From a checkpoint of a small mixture-of-experts model trained on Wikipedia.
Size: 8 layers, width 160.
Below are experts of layer 4 (counted from 0) of a mixture-of-experts language model. Rows are named router (the router's row for the expert), gate (a neuron's input weights, with its number), up (a neuron's input weights, with its number), down (a neuron's output weights, with its number) and show model dimensions 0-159. Each number is 128 + 24 x the weight over its row's rms, rounded and kept within 0 to 255.
Before each expert's rows: "mostly gets" lists some tokens that are sent to it at least half of the time; "comes before" lists some tokens at least twice as common just after its tokens as in all text. This comes from a sample of Wikipedia text that the model never trained on. Tokens count by the router's weight.

# expert 97
mostly gets: " consist", "fic", "minist", "ecut", "epend", "ecess"
comes before: "ion", "ation", "ed", "ing", "ions", "ent"
router [111 123  91 152  89 146 120 113 119 136 109 147 155 153 154 107  95 137 110  98 105 135 170 174 142  76 143 160 160 134 159 144 121  66 111 162 125 161 104 137 105 109  87 137 138 138 160 129 126  84 162 116 147 112  96 151 148 157 138 197  96 150 156 135 130 125 117 105 129 134 156 116 106 129 104 121 143 127 127  90  70 139 133 135 146 130 141 110 180  92 135 125 119 111  92 122 112 113 119 127 109 102 120 156 126 134 100 118 153 119 161 127 105 155 158 124 112 135 128 109 164  99 123 153 123 159 126 145 121 110  98 113 155 106 105 139 160  97 141 115  84 119  97 134 106 118 151 110 107 123 150  94 162 121 111  97 105 135 192 108]
gate0 [129  88  91 135 145  79 119 103 167 113 129 123 147 153 134 137 155 165 145 162 145 111 153 102  97 100 122  92  78 127 163 118 131  91 128 132 134 129 131 115 131 171 119  93 165 125  79 130 126 120 137 169 130 138  88 103 130 151 150 128 100 104 104 141 156 121 144 127  95 123 109 142 135 132 137 111 140 159 122 125 153 113 142 146  97 180 119 123  94 145 113 155 112 168 138 163 123 132 101 128 172 150 124 119 102 132 100 153  66 127 137 121  99 136 154  96 147 150 161 182 101 140 100 109 177 154 113  70 144 136 159 109 144 144 114 112 132 116 131 122 162 152 154 140  99 115 152 179 145  96 163 116 106 114 112 108 116 108 135 152]
up0 [151 121 118 161 112 131 175 101 143 112 139 148 115 138 154 157 152 163 136 150  84 120 161 136 125 150 111 129  81 125 158 151 117  63 121 139 137 164  81 136 111 133 102  85 106 164 126  92 121 103 132 138 117  77  98 123 114 144 127  91 126  81 160 146 143  86 140 117 124 136 120 108 144 163 111 105 131  93 138 102 133 120 154 136 156 142 162 167 116 101 171 133  96 135 106 124 131  91 102  86 140 145 146 111 156 142 131 124  86  78 144 138 149  90 161 101 110 108 142 126 122 139 156 127 130 129 146  93 126  97 165 107 130  92 122 121 137  91 158 130 153 104 104 177 110 142 180 134 140 121 113 113 142 139 152  98 144 137 134 110]
down0 [143 115 122 134  91 166 126 147 126 130 144  98 128 141 158 135 134 107 160 107 109 135  71 111 129 141 159  88  93  82 139 127 112 104  99 111 130 119 105 133 139 124 130 139 132 107 145 109 149 112 132 164 101 124 144 145 136 122 106  58 125 121 115 127 143 151 123 188 116 103 145 138 143 161 117  81 121 106 102 130 124 129 102 152 128  92 100 165 118 121 129 113 125 197 143 153 153 135 147 136 143 136  97  91 162 134 145 157 130 115 133  76 156  83 110 111 111 118 167 133  99 137 141 149 106 153 127 113 170 132 145  90 104 124 174 140 161 129 138 146 163  68 104 110 109  74  91 105 161 137 136 136 152 116  94 124 135 129 103 151]
gate1 [128 111 158 130 119 155 124 124  49 121 156  99  99 139 148 146 124 144 142 125  91 126 117 135 145 136 115 119 168 125 157 168 113 107 114 147 123 113 143 155 104 129 143  95 160 143 129 137 105 145 157  92 115 163  84 138  86 137  99 152 126 143 181 115 151 142 126 134  98 156 143 123 141 117 156 104 142 163 140  84 103 116 103 102 123 105 125  83 131 127 135 170 123 119 124 130 163 125 164 132 105  81 146 143 148  80 105  91 120 122 141 145 109 114 129 120 141 123  99 135 138 101 165 122 119 114 110 145 191 188 117 140 159 144 116 141 128  87 130 122 136  95  50 137 109  97 125 121 141 155 161 131 180 124 121 135 121 136 113 127]
up1 [ 91 117  66  98  69 112 128 108 100 167 117  90 189 135 116  93 156 112 122 143 174 134 129 121 125 117 124 131  82 128 150 102 142 153 146 127 116 143  44 121 124 121 127 154 129 173 132 119 125 148 136 121 147 117 126 128 137 106  97 158  99 160  89 133 106 109 160 143 131 167 126 171 131 136 137 123 145 118 153 110 109  90 168 140 131 126 139 119 116 123 135 105 142 156 137 173 131 188 133 158 110 120 129 150 147 122 111 148 197 103 152 140  99 113 146 128  97 116 124 120 128  94 124 109 143 132 150 122 140  92 112 116 113 141 119 126 162 140 156  89 126 196 148 125 101 160 136 143 129 134 131 141 138 112 154 137 131 121  97 140]
down1 [134 133  77 110  83 134 180 118 122 110 111 124 106 114 118 113 125 143  81 125 151 153 103  81 157 169 136 136 167 119 133  71 119 113 123  89 125 129 146 117 106 155 116 127 137 124 152  99 162 136 112  85 139 123 138 107 136 121 103 115  99 162  77 137 129 120 163 118 154 119 161 140 130 164 129 165 110 117 114 150 137  92 161 152 152 121 179 156 121 136 128 132 109 137 112 138 115 165 114 101 138 116 150 142 139 122 152 158 149 106 127 145 102 183 155 119 128 113  98 128 167 120  90 135 143 128 161 145  80 110 114 137 147 142 146 178 135  72 152 108 102 152 153 162 120 130 140 190 124 138 116  99 115 120 127 142 157  96  94 136]

# expert 28
mostly gets: " find", " gave", " saw", " claim", " does", " did"
comes before: "ed", "ing", " that", "s", "es", " the"
router [136 116 161 136 149 140 175 166 100 158  76 110 144 123 172 176 120 138 140 115 122  99 137 155 142 120 131 113 202 149 148 115 103 164  88 138 166 161 154 106 146 121  92 132 124 131 128 105 128 158 149 132 130 157 121 162 152 163 108 159 140  93  95 150  99 130 146 140  95 118 133 117 138 146 114 125 113 107 132 145 125  91 142 113 148 174 171 120 123  99 109 148 146  94 108 152 130 141 117  96 131  63 109 150 172 115  95 101 121 108 138 131 147 116 132 129 170 146 114 141 180  97 105 135 146 111 148 116  94 104 109 117 148 104 131 166  94 103 147 118 120 130 140 149 139 117 172  99 117 167 124 143 131 140 118 134 135  99 109  95]
gate0 [125 129 150 101 126 133 178 126 130 118 126 104 149 160 136 107 175 121 113 147 148 133 121  94 130 102 148 149 145 135 142 136  87  92 109 127 178  93 151 146 100  96 105 123 131 142 135 115 126 131 159 150 103  85 116 141 122 149 172 139 156 137 134 145 125 119  85 109 121 101 142 145 118 160 130 139 170 149 104 150 137  87 123 143 113 144 157 165 108 121 131 160 116 123 117 131 130  93  97 112 131 100 117 140 107 113 137 119  76 107 111  97 173 112 108  71  79  96 105 128 169 115 177  81 165 132 120  90 125 137 136  99 156  98 148  89 100  90 102 117 105 125 115 174 129 129 155 139 123  94 126 124 162 110 137 124  82 136 124 171]
up0 [128 178 107 122 136 132 146 159 116 108 123 139 166 122 131 141 121 106 108  99 116 118 127 102 200 119 122 138 113 146 156 106  93 107 127 177 150 152 108 116 157 108 137 112 106 148  82  98 118 135 119 121  91 100 132 150 143 126 131 104 154 127 113 132 114 172 148 149  83  94 164 142 137 160 132 126 140 132 119 107 120 143 115  93  73 149 157 113 119 122 100 111 104  89 136 109 121 121 176 127 121 146 121 153 138 128 108 119 153 117 116 118 150 136 136  89  65 107 116  84 143 112 107  95 135 116 123 110 136 124 101  71 167 119 124 109 131 120  87  96 159 142  77 156 137 107 182 112 140 104 115 158 129 170 161 152 108 144 141 164]
down0 [113 105 173 100 105 159 142 137 120 156  29 129  71 124 114 104 113 137 161 123 153 135 148 104 131 102 152 139 186 144 137 152 121 122 149 106 142 102 128 119  80  87  83 111 105 115 141 117 146 133 168 124 142 178  89 155  92 155 128 163 156 135 103 143 121  82 102 129 139 166  90 122 132 118 127 125 116 125 119 138 124  97  98  96  97 143 128 147 107 123 149 117 133 155 104 145 134 146 163  93 135 118 134 130 149 121 115 131 110 129 153 116  91 131 109 150 135 157 115 122 146 149 106 138 143  95 101  74 116 107 120  88  97 107 167 179 120  91 129 110 132 106  97 145 101 130 121 101 129 129 123 124 125 116 115 114 158 122 120 126]
gate1 [143 122 169 146 130 105 145 101 151 104 114  96 118 156 143 110 122 102  89 152 122 141 153 148 106  98 131 146 101 144  98 109 130 147 126  73 149 138 139 105  80 119 114 144 146  69 104 138 141  92 109 112 158  91 138 155 144 135 122 138 136 151 121 126 114 143 136  85 129 143 105 127 124 134 106 140 143 151 131 156 135  92 111 134  99 130 127 126 125 161 132 113 148 138 149 119 101 109 121  88 142 112 158 147 135 126 121 164 148  88 119 144 149 151 114 108 129 135  76 106  99 107 112 105 183 104 119  98 135 156  80 116  98 115 172 168  89 119 164 181 179  80 112 169 147 130 173 139 129 126 119 106 130 115  94  84 119 149 149  98]
up1 [113 155 150 111 105 118 129 107 134 126 136 156 158 140 132 139 153 157 129 137 121 130 159 125 133 133 127 112 101 116 146 153 121 157 103 127 140 128 153  90 136 143 140 122 101 146 115 157 114 133 133 139 169  78 136 125 135 154 103 161 121 131 110 181  85  88 160 111  98 132 106 139 159 104 131 170  86 120 122 155 132  95 127 132  66 145 124 176 120  84 110 170 106  86 124 108 150  98 133 102 127 116 142 155 130 145 134 168 152  97  99 128 171 127 158 110 133 112  99 133 102 121 123 113 107 146 136 116 124 126 100 166 131 106  80 118 165 139 151 111 169 136 118 185 117 100 186 142  91  90  98 116 106 161 101 129 178 136 128 108]
down1 [ 86 133 163 112 149 133 158 142 128 128  84 148  83 150 156  97 138 119 127 141 134 107 135  76 150  79 149 109 122 151 140 115 129 161 124 147 175 130  97 109 162 120 129 101 117  62 114 146 115 146 112 120 147 129 114 159 145 116 150 146 177 101 101 123 147 144 124 101  73 165 127 103 118 152 141 118 123 128 149 165 130  87 100 108 114 179 112 131  94 150 102 117 142  77  88  86 112 107 153 113 127 116 146 120 113 112 109 132 155 138 154 154 142 114 119  94 122 160 116 147 167 129  97 116 132 151 128  99 124  85 133 106 101 155 158 124 158 124 167  94 158 119 128 132 174 118 126 117 152 108  92 102 141 163 133 119 153 144 119 115]

# expert 239
mostly gets: " read", " tour", " trad", "writ", " broadcast", " song"
comes before: "ing", "ed", "er", "ation", "th", "ers"
router [121 136 163 129 138 126 134 170 106 139 130 100 166 128 135 164 167 136 115 151 115  69 146 203 138 147 135 128 148  93 139 141 115 124 114 131 138 128 164 123  86 151 135 152 132 120 163 149 122  88 138  96 132 129 121  94 132 144 138 125 152 110 111 160 145 105 108 184 114 153 151 133 117 154 126 126 113 122 137 118 150 105 129 132 128 169 144 127 118 139 127 171 152 138 107 127 122 135 142  93  91 150 133 112 134 126 139 123 140 122  99 101 103 111 123 111 146 169 144 127 136 136 116 167 126 143 141 164 137 196 124  93 161 118 126 159 100  66 111 173  68 111 150 170 139 111 138 119  99 178 179 158  94 137 155 129 151 145 133 144]
gate0 [149 148 145 143 114 108 125 113  89 118 131 103 180 117 122 149 145  96 122 132  98 153  97 133 155 113  78  85 182 155 125  87 170 125 121 118 118 143 121 146 128 159 141 141 176 130 137 110 100  86 110 146 111  95 176 128 128 168 134 152 121 102  71 118 134  96 134 136 131 148 123 136 118 159 126 140 101 141 110  96 170 121  97 116  94 112 154 158 121 102 134 123 136 146 101 118 113 151 105 149 116 164 107 146 120 183 167 145 127 143 105 167 157 148 116 135 129 179 136 132  84 108 131 113 127 149 155 105 131 134 149 138  99 113 118 122 156 110  91 160 121 143 157 142 122 127 131 109  58 125 155 167 130 145 150 143 158 120 112  94]
up0 [136 155 135 154 107  84 142 145 118  66 123 141 113 122 107 121 125 172 157 148 114 122 167  95 136 119 138 104 117  84 129 156 121 119 115 193 115 123 134 114 137 120 171 104 130 148 116 105 147 149 129 108 144 145 139 178 132 136 137 168 133 117 164 139  70 148  49 122 139  83 132 125 117 156 190 132  91 144 138  92 166 145 130 144 141 121 149  98 106 137 109 134 105 115 129 170 107 137 162 104 119 152 104 158 127 136 119 141 161 121 122  85  96 112 157 119 150 109 130 142 121 152 134 137 138 105  88 161  96 147 139 111 140 127 158 125 131 139 118 140 110 137 104 129 139 108 146 132 137 138 175  88 129  96  81 124 126 140 117 178]
down0 [130 112 147 163 122 138 143 133 137 154 169 162  95  89 135 114 140 124 104 129 115  49 138  88 114 125  94 141  97  80 111 124 122 148 165 115 130  76 144 140 116 164 132 104 101 113 105  81 178 145 193  82 140 107 142 123 149 118 110 132 138 117 131 129 186 138 129 158 164 122 110 102 131 134 134 101 104 157 136 140 134  95 126 121 112 162 114 111 146 137 143  87 124 134 171  93 119 156 130 129 124 110 154 102 115 139 115 149 113 158 109 110 192 106 116 136 137 110 140  88 133 177 121 126 128 102 125 118 108 148 102 104 116 118 133 163 137 142 102 167 125 147 140 118 136 103 106 123 138 117 183 104 164 122 126 100 153 136 134 111]
gate1 [149 128 161 131  99 104  93 123 104 100 119 127 125 133  99  41 157 111 128 143  96 101 121 108 118 136 136 161 140 149 138 120  96  90 172 113 129 147  89 147 125 144 133 165 137 169 133 136 131 100 138 156 146  91 158 110 108 133 130 134 129 105 104 144 131 144 135 167 115 121 124 100 100 141  93 128  94 137 160 152 130 169  96 135 144 119 106 146 155 133 105 168 137 125 110 116 190 149 163 176 115 157 164 125 134 113 137 129 151 135 152 155 112 156 106 147 110 140 114 115 130 148 148 107 107 130 114 167  98 156 175 188 118 124 137 135 130 142  75 166 151 162 142 130 103 166 124 141 120 109 122 156 163 109 101 159 140 110 135 152]
up1 [151 123 145 113 105  94 115 149 110 113 128 126 168 136 107  87 175 129  91 154  77 149 112  92  90 142 137 152 128 142 134 130 112 156 144  98 110 125 109 140 119 124 142 159 129 178 129 151 147  83 111 109 116 116  89 130 128 133 153 120 129 122  92 118 136 152  94 131  75 133 107  98 110 142 108 130 112 113 165 114  94 177  99 118 168 150  78 124 135 129 104 167 119 131  80 114 145 112 177 174 112 117 142 115 120 120 147 107 147 131 155 136 106 148 115 128 132 135 133 128 105 198 126 149 123 117 118 134  75 128 177 156 109 138 179 156 110 111  96 149 148 105 123 104 122 171 101 147 127 131 126 154 145 119 114 161  99 139 159 137]
down1 [154 139 141 114 104 156 121 134 156 129  72 139 134 170 108 126  85 100 143 146 115 112 153 106 127 127 107 151 126 116 128 170 109 163 128 108  93 140 136 117 143 160 129 114 137 165  75 146 151 111 105 154  99 124 150 159 120 103  90 138 159 136 132 139 143 128 123  95 138 143  71 159 171 160 167 131  97 108 160 128 139 169 121 122 107 127 152  93 111 125  76 103 158  68 143 121 105 139 172 135  80 143 142 100 134 129 122 136 135  96 128 122 167 127 101 140 146 151 143 156 107 136 136 147 131 122 156 108 115 163 182 140 100 101 112 157 160 130 133 162 114 105 112 139 115 157 163 117  79 155 117 159 135 137 132 149 138 101 159 118]